Weights of a small mixture-of-experts language model, trained from scratch on English Wikipedia.
Experts: 32 experts in each of 15 layers, 32 ReGLU neurons an expert, a sigmoid router, a shared expert of 64 neurons.
Training: a variant of Muon for the experts, 818M tokens, 6242 steps.
Below are experts of layer 7 (counted from 0) of a mixture-of-experts language model. Rows are named router (the router's row for the expert), gate (a neuron's input weights, with its number), up (a neuron's input weights, with its number) and show model dimensions 0-127. Each number is 500 + 50 x the weight over its row's rms, rounded and kept within 0 to 999. Numbers have three digits each.
After each expert's rows: "comes after" lists some tokens at least twice as common just before its tokens as in all text. This comes from a sample of Wikipedia text that the model never trained on. Tokens count by the router's weight.

# expert 11
router:537506483513466521510528492501436541484599523506519500458535665396416484507559497519483511453495440527471574577525459543464568431582529508491479531512493457598424514482513441528482450535479405496552581528539521430529510464406544478519527381493439503363486447542393522596411605541500506570387480501526503500462526539530506437517512473466512476489530442567488467488475505546526508455581
gate0:440562503509388495521496541478493536554472504511517521434489441462469587497491480507496469560484456545445594502543430577534553500600455455510444603447420499530533557596429440444409480472462459449490538509462548459455558418560574428548518499512512529515504505529479508463553493521413417531433469403523477510440571528485591400463586421555460552514528486477552576412458506516506467526399
up0:491448495503538451512531490402544566488509451480543422593480425511456535437525480450515515406474517452535469444463584504509495448485414586466464451546522482482418429505347591455575603517454511416516422556535494521565472466567518535451485498402500410543487555464458498423482529513626513444504543542494472438561537513495531509537567487489488467633404545505514505471507532472480442487521
gate1:557492580490437500493523556472536524528543440469472431484443450561432533586533479441485494453455502613567507491473413595505579499557372396536443538521475553474541530558450392506555451518519486467403498506565537464457499488461555491570520529488513438425494516506499504529519483537497488537457444408478415567431475487516567495546651472530499522419524491390542550529514403492461477544480
up1:498484499432563523516600545536516527513564462482460506662407540493527504407564511601468485529579523471394446491641466525603479477515467514481450519512539546417443583476494549452597450552506575456454493545575497487505538494418540436536451451515507467480449539574492527508470540465546489494630521551531517498406455491501515511530500468483496526589533494552570472471545412496549537535469
gate2:440601550434483547362544528461479503472486517482464465505593475506529431554435557482547506542424544456460537476432479402493506517494509531563531561425416484374330497500444552520556507511522458499464544454540580458521578479498533541566505510585534573488575476511520580561507497475566465512509484486540493489424553489516538476358512475559481558494533470516574567522508546501499447578521
up2:472481495550614449578516470484506404540452528514499511471383457547481509525468485397450481566475430505532424441419537529442511540510558562520554571411497580474476446399474456527572468519497556540412494492440499526526579491460452525567475464565456518581501536472520524477478465530473516481496369518483456594549565537581570453543485536541580501471414610436415528511498485434508479541499
comes after: " the", " a", " to", " and", " was", "ical"

# expert 26
router:517486478514475513517516476536424504443582536493526507441601671383419479481490479494468558473467435518517583585516485503417505437565545493487464493549511479605444487491522413514460449535489428500559517516515514471548514480412524477485486399491424506367455456520373502576418606567485473560382477539507496476520546568536489486523485531464510449490522446557474462499512492550547530491551
gate0:501497491448573577521425486483498398486456480487440524562560483554561506563439517467488601466490473607541617478463463525483394486595427428499470523445460554577484580509546540460571539475552505522438508512424564535492504521429499557523515468482534489526503440561454568533520454512427592446563509547530483425491500442449511462406525513495496514516535590494643510420475515573467454588483
up0:522573537565612551504544488525519483453543496428532511508478549451502598545477458513453443437502575575486479505550518500564530512464499478452610508591554530424593480525495504442435489553434590449510452400469517479573443382417535499563490520470376478502480520472572540453561518532513518560491466491614502438569561468438473514544496460575530486578532572569459443478482482465416536524487
gate1:496581494463449472439426496514458403467487515401473465607472487481516518507507432553406501536501477444455487472407520514496511500438527515628559521470479512520548494559512553428506500447623516537426501459531457454442497579484485452379554501426498449525493466535464629480446467418456514543596480485570438499529467419428502479498519484557448472490494542456500479557531444396492519591601
up1:505484513559532474486526492504559547452473590597500489558498530484550530505527462547567550519505490420532579440491550586514473565574545538521564585498548468591506490534495495546451526482532504490546447496480501358496563474574521555512527431509544449555613531487501564406439525462414473506466530585527529480547450654479530444439549411510470440464522340505479537539471472546541507467543
gate2:470603519451578566428437515502506385499499538484508451502441536482402513577484564412443439473432519516587477511460444554526559511562523466427554486492377511523615529530500505538469521425446525485510521482410492514510621504534515442482524502494533426414518509512553511492574479451413483463493530445497468455500551421313503548518463562540509532468438491556493482491499502442514488559558
up2:452533503492498429525519410483510558502445470491484406552516534461583500396515539471452542508527530473509497463509522524356390558555586536548459426527598441526512488518500506494485467562426501581528528507557548499491579427547437497622477561459535513517473473541525499528498469525363518529518516526543400522450507476518543400434609498549469398431511477502462449482429462496551596481510
comes after: " ", " |", "–", " (", "0", ";"

# expert 4
router:494490495518490549505568497477490516403542549519568468500611634447401484518478461566423468525368465603581547604536473516456512492523516509445448482525537474571451517502508423506472483489508446537558504518510518474541523553361465478460551414521436572443478392508416555617478561494466441538511482545470473436574539480522523463449469517454452438464571437522502481532491518516508484446568
gate0:578525537571604550528578600486510483460461400420479472503549469490396575583461479520492500484468482613487424597410531588533473534565464534517569589524508526508561597524476445507550518508534518511478475516470536563473534533452506513472625419508485501494535502421541523517601478537454459468530508557469497449486487497526522551528491526548415486464622528541457457536431613448467467500471
up0:533485501466428555548518434539512528513595500574533573628475622425563499518498516523506487545530449517460509496516406537587497500601490457533526542574537486480466561492525472444544487492580587525545500562460466562507511556483510478543461494554491516530565522487535522477452470439507473477563586440406483537398484482490519555524432527367489405520600512418521473476439585501513623561523
gate1:539524524448500528420470518541435575466467479486512414550494590475538450535459564571401405394400548460624499582469511461555484552530468532454402609453500551568497554581443471444479489451533582459564479474443510497498511559461449518514541481541491563586507511467476550449553432473479445480530525571453510517482542462432521501586504389514456539475495449514507509535457531383488448473505
up1:503509556438476418441450528490503531454471445541465457509573541542608505413569556444488453403592519524565568508484479428442490504487583572469483525500587622468468403483507504408526533476569507466602469468465576554559544419497463548459460450527412515479523463521449537509514450496454537537494522440609411587445504498522489465480521517530451423469541452460562413520437482490544554526451
gate2:403590470552561571488541493506505530499522516448530525477574514591460499542474458477424440469524463511548613564529437513496529505420442575596425537442491492595556569613474493460539545413547579513519480530445498541485537558412350530575541498504488509501539478466452533450524495495503548472611530488472512444452462448450541531430489475485437535422599527523495426508530467456441456463525
up2:452520513487495592555502464485486548522528480475438507507432482476492537478464527499478521388495484500597432441542464487485472561470574502503533552484466529555517532540558467447523590432559602586489423459371473453538372526495469517482490448527449526484557536504456608471524483511478449494521492517520526547464434513526581495491451463466454449545490411528629585390434521401464583437590
comes after: "\n", " l", " L", " t", " re", " p"

# expert 2
router:548495455611517514574579478535461401493504523419532487478518578418430490497488535514483618533558436446588640511419509555500511472552547493410464505561497504529432482466494428522510467443483500538537587476535521471552512478462510468516460460556463497405504478540373506513360629467580483588378489543484534507544522574518468483507491554474496490487515524547498479562529462503499479482536
gate0:588466493559603504507478508534522454511482524450444565541538493618498496540552507471497426554481471571530529513446561600566610565540486491502578503576521514478522557438501479488572496479514511447451521569459482455443460394595527496523488435482597494475483459515460492493447540441530455513486640501456490522526458467560524489457503510519424510529443541492549489581553553607602353538453
up0:436488598435548570478462535589453476452404481558465528475560529530533447461524482408552542523516513524534524487536479487483525594569529580626474441415502426472514452438498492470524538503563521485453425465457431514534545416517460513429499567529383562534398555490505484535455536500473535471458527513514427519570557573502481421572531400421478467542477436496405524471400557490524494541523
gate1:557496456488527455596524497526580480587456361485428510557520457536436483497484576450545606497447507458562585446491509528569574525489529534549497471427521473510511504486440551460481475401425492534465563465424464488493524526508530470490528514605516571537446465504479486509562480511519552635489507496474509568597537465421488478464541560491446645521561547458535552615517491541411454522515
up1:472519502522464512519490538424545465457528495478334493472591560538501526497516481461430527532491396526514431462582518458427539504582450543523456411482507522455551504450528405477548494561455593508493474491457438585482448433610526456455540482531430448514472499455530525603535435519527491403493544543552448418541446503614575528563415472555536485504512568513496580487564500555525503464430
gate2:399535444509519459447506560499549418494445519477437428555461489529511530562529485559568587489481458466460562485414517495462423536504489476495497506474489503446409538387554462495545550422474605635568571529449464475471562499565532457568387513530523451480473459542549504533542530501568461486511500467458456482463429494498538512477546639458473501512476552489592594577523506497589519572580
up2:541502505457512548548468484547431552507442465431564609468618442583522516504455553445398560603469481557483474559507440422574555545485479503439498514451485563518516456534455462503532501495529586532548475556472488411506487498425548516503552512493461401499513517514545551401620584536528615541478542510416471451441501516576542453460500536559495403496472558501492469422526584498468485547444
comes after: " |", "1", "–", "3", ";", ":"

# expert 9
router:513487468521495521520533466532426526453573546491534494452602657401423493491517469485461538491472425523515580587516492502421498445565544498490480502548515487618440471498528396513464442535496430488568526515513495488559505475423513483476476397489426513379462445527369507592416613565492464562386485531513506490525539575547477481509472518477497435469528453569474459488490482537535529488555
gate0:457508499497540495508519532573450507503505536465474411513495537505531519496533443534551578575524558578475529513440529523528455469510425448545514522484467574464536512528532538400587471574616418510538550440608368489442431502511412455478486587583580495524448505443495522488446446425556540459486541493519442623452487437414490454494480473608420536496475509506521479613508438453445478530464
up0:492584537569561570442538498528416545526528437549513518486492556510522492526524533493505522471425538538485471486460527482502414524562520480451548554548482633465495572465415446552502471527565582450588512493487483554389512461583572423583507420466496410494398560602455535450401396487497472622451432507520447517500585481540508530554541458429561484479505521504536484533528523523492473493562
gate1:557599428535577450475491487521496510494484523525459413524543441457561542537517448463588473580496511501442476476483468512592412572538528491490543553536387492491465562611433547451434549478555411453483497464420511451532459478432530435502499568505570474497519452503614454474455515475484563452472501426573460492507454462522549459510550447521538597534465424461610451566583419555562458480484
up1:450470561511507507408485554517591557448452504505498459533471535468587431514444570388456444491473505436489506540599466502518560538522552472459439516472568514533451478416432527500513603518550524552475492511474463559537459519442549499517515427391592504526578451444550472465519487551552433517453546597485553517330472506406507518560495642507509520506495445567494456556526469511443541506501
gate2:475457487553530513435542512594546468433428401525453442596581547444563533529500494456497440545535514479505534477465512516556390407482476422515449504536412530475500546513565506482491488446443499493463549434501421525395542486456397452513481509483572557555548532524468489523425485473443538454616458554552496511418467441415509485505540507470394552399610492548523462492517432464461461429521
up2:456507511465489576434454486586593478518572402458330481542559458460515498467499522498437475571492387454511492400515501451453485435543556516453467486502484439539494499492534516444488471519545436563471583447549432491495472552499596499520471450473498501476560492611489542552455400623475460514542553560508478518505510457472467598499522421486562489407550555407460506484445516486418475467484
comes after: " |", " of", " in", " re", " \"", " E"

# expert 17
router:497483477504500543535541470518356538502611558483519514478639614429510524502493513432469532526428458547499559580482468519454518466561567461577470497551521511547510467491530412514456419597476425508529524442567471472546468431454487438476576413485482567341493469526432496577441514541431476530421501531474458493491591520553457472503473520454482444523530432542533487507470500481573560472563
gate0:475545525486554553425527514524495554444532534508474453532473604500513480521478492449534468532491471573524425402399473524414467524455446532566453572521403458467536496418456512485564398478415411481484484419439430390441497538485509466566531458479508567496584502486476491494498387500475514545543518510385554498461451551423463556474530389561515482589481563500516587480415543543551479533500
up0:518507524585511371463486611581422483576501439473508545484477475481492467408526537495491462547460513505529476468436583469451569577482494532409545462518508538513525405527467499528460564478546564560534479561487513566511578508551515484539515433496452459434495608550544502505403482645551426535475450477609489422465430493545562478460469531481445554446443451503435505436512515449441420501554
gate1:476524487586512519490453504523498500569534538413440430503520465529485615458510514449530448578514518487541465437596542526613492583478503512562495490478395462465446576596506482462526514493433467558460454499429393500513501425493461510485462505490461560484543557503519440555578441531443462510484619479466439507525540475478500510442531529420415531601436414405575492579523528413531439520570
up1:521449518482592524457520523606497454673465427552472580560485537464532510427610503501601455516443513459487472544511462481497500509533488514442426460503465532458544465547531477523444418498584499609491410465437491614442479455472566497500486427507478482498557481547451500513495477604512472495458538509494489462478532514555459461587482429467422396554497520523494499569525415530411534542405
gate2:477438460504498519429527566447513505472529485489435485597542494463474632509590567445597518534496431572480589453453525548550552523588488435603473577490503542415588453565482546445536522535475496497489487397521507481507524418487457488521511518617505519497462540495483468468457472569471474558537469433428532521428489443450492606476507487450417436533495560565549421391495495512576551506458
up2:539593445450437536498522432460452504501398562444489442416516461559465415423442490586505492482520530521495511419524504484502465476483522522489526441478539527492453517516546512489510449443432511519564572663525572493558489617457567518475532510476420458523483492576460537522462600460486562471536577545517507458481430502504542485475422350403529524507560513495455569523555537426408492500445
comes after: " ", "2", "1", "–", "98", "6"

# expert 7
router:524477484506500513525504452521448527449567558510529496433601660377437499488496484512467539479482438507524573600522475515412510449562537502488478504534509479601452485500528413520470450532501422491570528513516525475581501480426530465473483412479414504360471440543374517587413618546502451565387481525508506480518544562542492495506467531467495438495541464575484475508500483548535530490558
gate0:438477517566530498564494530493471441384494517479490466555485445519560470513504575514478460462507534477548535534444532591523515472471452438564559504409418539439563590566522464345474594487460527386504637446514472521543542461507474471451530492529469584509548478512501535419551475403545524488437561462535570497474551456434538490571538547551422475418552549462529426514484507434537462496548
up0:510531487445529437492493508484473465470432475468387463421514520551457495504510492530481526441513450468585504443527604501574530514486530525452544511483480443597610484506519442461474502618473401563579509557438572474563550563481395457443492491541569516498527408456518498480425641537626480491444520505531544530482531455526468500579490439495361593540495468553514515539457515494476512505451
gate1:472553564470405475426456486423483497464527574455423519559452525471512492552466525501450515470483510485607495441392508500448474565543401510518512469457475542498511477506488554451516531524581513503477495478461543551459571486476473453554544528462480543551555436385414503451561516472649474540533550429451455575479494517484398510548635539574422543463484503495586517602592507542529469551467
up1:465517403472484442460447459426453437516494532445548519524490477467555475553431542536552540518465480477546478544525562453414460507459516444479476458406471525389570479494543564544470477488550537530510497501499604545490563474493556485468519403573499580483555539556499511345527400501548593527451411522501422469495423538479555473523431616597466449513501538533531441511470453495506385506556
gate2:505530601458561483499473525556537397499502467484463498462618558441498517476464609574532519494517557455455501447469436489575505610539450518488456568531524458536418641500475502391542527503491532486517531414459545466460588417516457383500419469489554552488550506397581532506484478571519473511557545499571509572429527447538555519552535463500498594509450493470482555508540510506541473570557
up2:506493455443377532458527594411509470476412456465482470525529534517560491492495394499489490611410469523486577513503508441494524486482466488547526518407477514577484437504439505488510503475542450473570491556578525484467520548597515480450556529495469541448491520439424560448462496507532373614451635416459456545427471479502551485513526489545510488520442588600499489450476528404511466416443
comes after: " ", ".", "2", "\n\n", " B", " v"

# expert 16
router:524490485503488517514532475523421510454573546502537495451600668388422475483502486489467543479476430521517566581511476509420507440574548500484470492537515478599439488497535403517473435541493423492555522512531505471570505464423516466476494414482427510368457449538380506588426624556496472563379474537506496491529562559548485486511459526464514436490523454564480471499502484542541517494568
gate0:455593493497467497462549461469559497523467551435488431578474452575549554479538527443528504538508561502537502497461460572496447464483417462455498484491476574452492559645443489389524590488485350418469509536507449504564606419450466497551459512576435522501518478460549518423499491505460475548554480486598419519473481532542584453534457461495451572505534524535545456476559508522494355533540
up0:485468437518541481492564485501499458469441578542494510488587480449433488439327523512481514573453495503469476490524390557545451527493464505439492561474472515501438607512426544516444485506472487540442515491569515522529470461466461536509589483461459586509533456525495578556472588457438409477394581554436469453502430511543560479459430457436546599427472464480535547451376522591496475524494
gate1:567469522471562460475479499559482508474529464544473487494601480548488522545575496418464492537407495586454438488513521532561501517520415366522520551582457575390601602483447490375537487526634539544493524417475528495530491508546482465498447473590552516513498501466469521425522498491482504431520524507557463436459457420432528533484539502552524613460574489557504440472558574474488458426545
up1:485549445531586414606503504449495503495528512558520552436513554473596583488472483424570430542487506523473532483491645494480531410544493556465508422429487505441458466409501418398436442523482470571516528397481437478443553429492483481499510527583556451518460489498431492570461517501475483490496576499525409513459428462511562449439518481474540573575476478534499514604370529479531508503460
gate2:524584561481527454459562522486412539531547485542505487497495481531535495509471505411559559502469506543504490520568532539465477461537510465543460512570427519464535576570406594335643499506540494547491534530530473410550540438444504497502517548593511477418452544446511532523518543432500382536497522507520482436561471448513550463579523467580559536486463473470595561496570397482556434426520
up2:443484513483534482547525356566573525509497505511503531597436525452463461420571548623447514377507543508577555401534461503491498440474439464488527505553569572421515595563493488566490524562508507534468557415517470468457576457528552454523464519421470464376525485529518416567555530440465512529570545537482510434481496537541462573524492427510518503470434481422453464533494525417474536468451
comes after: " ", " (", "–", " c", " st", "6"

# expert 30
router:497450507501472563550454526505525566436528491584487483516584591479406480461545516519435519421377495487453427602547457512482496498581485502467328525521463455571482468584515443549464464537564447432541498557483476489550500458459496446480473426541439532433487423517353523535436581515477467506450479503542409505612556571548528444480478553572462478496532484514478513507481480512535524481568
gate0:526500543535537598480507548506492500418457407516465525537487414623397458598474457463558433459564510523457494453396539489525506455456590457570491525527501529541564440569420494500511514399424457419542575572482454417494572461461505551450466432597549519417539486555564556478460485529506484516521511584549428507509534523514587531507527510540410550496410535435503470505487489563472488539497
up0:527533514568505436557525518463471542519565396477511564497503416491460446470527601511504601489498470422460502424494508486503515498444414573526537436487550470443453560550523526463552483486537520468505502587492530429604457441479511609518540433487455514599510532538555531411515508436433497550448572476544457497575525558481616407499527436521436495422422442547486500439435530476376453508460
gate1:469494436473467520471549463463483560452500521456467471495540520476482519473548524478459421493536565521513352499492507496522372465561397474491463520456436537531536462534433520483488446498453533462544484490505522431434523565565469450477422534595595532506491513581581476495446427500525450479568574445461500473515557410517579543481551520532419624569532594454471485580395527440424423453517
up1:491566467453534468469406468552446470562478492592484520536526509448417577517363424400486415537504575477511523427507417421475391563582454489449557455426480528538532586499475511458516527557499557454424489449485513487491514527508590438534430448453540475445556574511492555470499489585503441563546524449465495569532483457485540464465493400578431513434538503565499472448495505525434532496423
gate2:438587458470440439521395513555464529473473462600474511549430455473550416624545453412532522468510466543500487530550428455444467501523507553457448540503466624493529536617503546561493583478412486446529455489491419467477580461571516509462439493614455345482522519434532457492501504493427501535473536470537443520505506507429521450434503507443421532530511553461513478529518474550564483570483
up2:484483380454523526423543487447510404557470488511532552503438519556518497503458584541493517469535552569542484551514459477585388532520536501614413590540562497498444480481555547547517649481482532424532487541570481464567466519398589511532499544428478458482469486474503472441467432557438473515428467538548529455486499462397511320521505547474506526531479472503579528509471471463521470520515
comes after: "\n", ")", "0", "\n\n", "3", "4"

# expert 10
router:572503488546461512525508505458449470489515500497572539473635655374436483477504473433469533508476438496570606528545446506490493418529602427527461562548461456626521478505527487535464478499433430571556535494515461525510512486459507491537496430539445550424476502523420462560432608559469438504419463473528483416535576551562438513460468522460500430511533503584510516474520455550542481459446
gate0:481508540564481437495553511520503492561479553457635513510540514481487521516514504442517539516539508448575547594511457569477446503480504448431517610626325439477611516515447575433553442400540524570577488513537503504507456442510429439533466566518565495508501475485450400502558481461502579478498477388568505511555513450515465509417470520491527498458432556486539537507468495446532404485492
up0:520473518482562510458483510539548496458576562532504524468433579503543532482524572504430502513443509556379511550518443559556402434574461474509452461549470550455496496489509552526421547603509491538513540532462553511455497488550511373476435450527469551425430449519591501534550446440508496490492429487478540579578483467466445476533456523542544609587554503612416519437569556519577565415516
gate1:517493501435412479436433543458597481518543437505521495491567492437454527555520496509517468565489478483567514439493434566533477409479527491572465526563460448428553588448429616554550464489470498588478522494488507510483490552460490511483421462555492557481603636504542434457511544533383586537548546411561504431550501518479490468465472535508397376454448528491565478522532447471464519505426
up1:539433544516473579650515582570540496473519544577444515534458520482548605429589511514476481533359460530414506549492430508555545459464450544442536503440491493470514488505503549601424454463484512474474555515496575462522560481456500580502506536498569508499518445484513504487472500419585583454419523601550448470454455578527475494532493506590476467533539538503592449492555573419529556565494
gate2:423521535494557412488409482500554463495449472488506498487578484439474535546534492531533471407590452472473568476565438530461517397469441491500503580498379560500555526413499562519529526527487581476507454420464499475487429468598493455551485466540599524546399506505529457465452508534579478424512471550552383537540585494542532552520572436454512465501464557474521443479554456585556435493396
up2:575479505509429634442474539512447521530473469489431553464529426571574529563467519570463552451548475484491471459498549470513461498506492448500492578490505487516438550457471379508509431541512436467409476563479533461555507514530469559479573454511476546446497502467569501522485525432449498616428483472517559450423526454487483535483377445438463497509416403562684473501517513502395484490521
comes after: " of", " in", "'", " the", ".", " to"

# expert 24
router:536494469482536464532545491493469533423583504503539506466609592323472480494449528471501540472435516501469565601488492505483502437599504460514497498559493469615460508533511437512469501545527474450556583519500477537521512488457474484491483490472472563358473383528350525529426604588475493557382495577571438477436489531544479431477462508489518418497500475504518482543477497505491503457532
gate0:499514488482526552488589565472572430487505576464456549495579424540426605514422504432503590565493481527541454602481475514570572549464513433588556450499511537451485592543457522485490561552579471530423541471461482534447523536506463446589475528463473520461584657518417541458488488481440491523447451568535435480430441517517522553538518587441485541475495512451489440515571470417439485498484
up0:490512512510555490494612452445478529438616471611506462534438541419558492543585438492485584505523531509576467509495529421541499477525534441609576477528418438476497412485508512539544431490527454564631478437450509550558582498374472479437496536542376501413523500462531529511487529514487482561541514465503528493418440482540484499483483480418502497526445580583467549430542511461518523564531
gate1:487537478448547392475469476545575524476562564521502483475568489448455553504469462522497532530423521485448461550406483502588415499518416505532533521447361478439494547482568459501512538574465568525472609467521403501516507419411466528512542514480518514455527524467461503379428435511515522463464536590553513429408516460536525432527484434489467607560469506422450500549455463501370523501453
up1:470549575500533594471495496546531413532495545524503564502428615470561584450549492423417485508453444507410491422519463482569533460507470508444494443534535391572510510435506581506528505458501501489443547538505494491398563494559500534522453492427519486446570536531492505488401466579546510424551531489528507572462520412477524512440469473545527531442408485659531442575440529479497596446494
gate2:522618562487496415485447491467465472492604552409462595492531472411585576544468481475511500461547573484481502460496539499496487487509546484474401461517503465466504483583557590530490580571464555512471574444460581542445501483530427460489472585411538495439586534517493482515456549459520563534447523420520419487435456452506480441489607478535548509496492505520488488609513527417391533398459
up2:439504474577465543491498536429427570476528561493450460560523552445525468577488455479429523470487468427571450527612484512503468559555464453490492601382522545540533554479558450516395468442563373509413443474577490469422529499545439484385468411505462500564543500440517558443497401489602484457491524539491446513453482500582481538488494574568563469486536537450514503434501485540483553497519
comes after: "-", " (", "\n\n", " |", " \"", ","

# expert 5
router:503512524507517459527571462492457541446573544474515533447589615367473516522481466549444504511484436556569573551562464476382469442583489492537431464587518496598419488498511383474472402547546426499562535533466457454495481457453519466510442423533385465394448418565492488546450528526462465543408465452472459523541565513493498527474449500468464460527527495530494566484484512565540455488564
gate0:472497549530640468525464520468576488483483593462491488510451534548399473479436555583561478573521594613521465548533459504441552551467464480565509466566558502481432486543448491480491561469506445551531446517465333457533514478422480507527486493423516531497455529509538444471496435451470527493525517478542525462537436496447512490447590497571453579401575443371511521471547466446561423520530
up0:465511494443595548485492451521464440451485506488486509550412625486555551520513526529529508525561501525553536441444596453513600535556418472480577553489626545478529431487537472491488528413540523507561498459510578489466571479577421509514479474422537602482486460440561551591492472481523526484484482464449481486524560551559401396438550472490388495550550589481411498484528489480497582488432
gate1:560488603503587458512598474453428543500514569460501403530466448487504554524494534452552494525465551489534485399534535459545517478461420509562458553497515544583502572507399450566512561499505519604393460456546513440458436435584495505525480570491571523394528571562509502513493523529506489468517458537462471444522442416442479480476474375494491573547508577442536610578562499469529525521554
up1:460462523500408556470476521532505423510477484518495586537590440496464524518538419534442604440445538534538500475502496511540564455550547537469431575392543466402553598503462546580531500544505500481505480542521507496508534556601503434510423506484573597409508467623484534554510491493511482516440550581452527549501523554479451530530498388484495557443494435448541448621486437499470602549485
gate2:390540566450535471476615465445487499478509515507529499518525522496487561472478540566423532534591522582439466561553449500452487529493429479554453480548453551546497565533524510461520512522556496552531521542460561500477467561473569470531538458490465598353448536496518522462520489478499494486559455494488491418505417486430530445505477479471498592582621489553620577524626468621413509510544
up2:530418547458497554338475424511456503558547474483490507450553445525500501509532510474476493497421467467560486474483483452537553465452488536507593448367552455530521491493516496480454513360498409468408493487518522490525433505494533565590545513429541508472462545501433552509453684467530460419553484449516516502503554487510480451487538609557467526431472507526526494575583599490487571499520
comes after: " |", ".", ")", "|", "==", "-"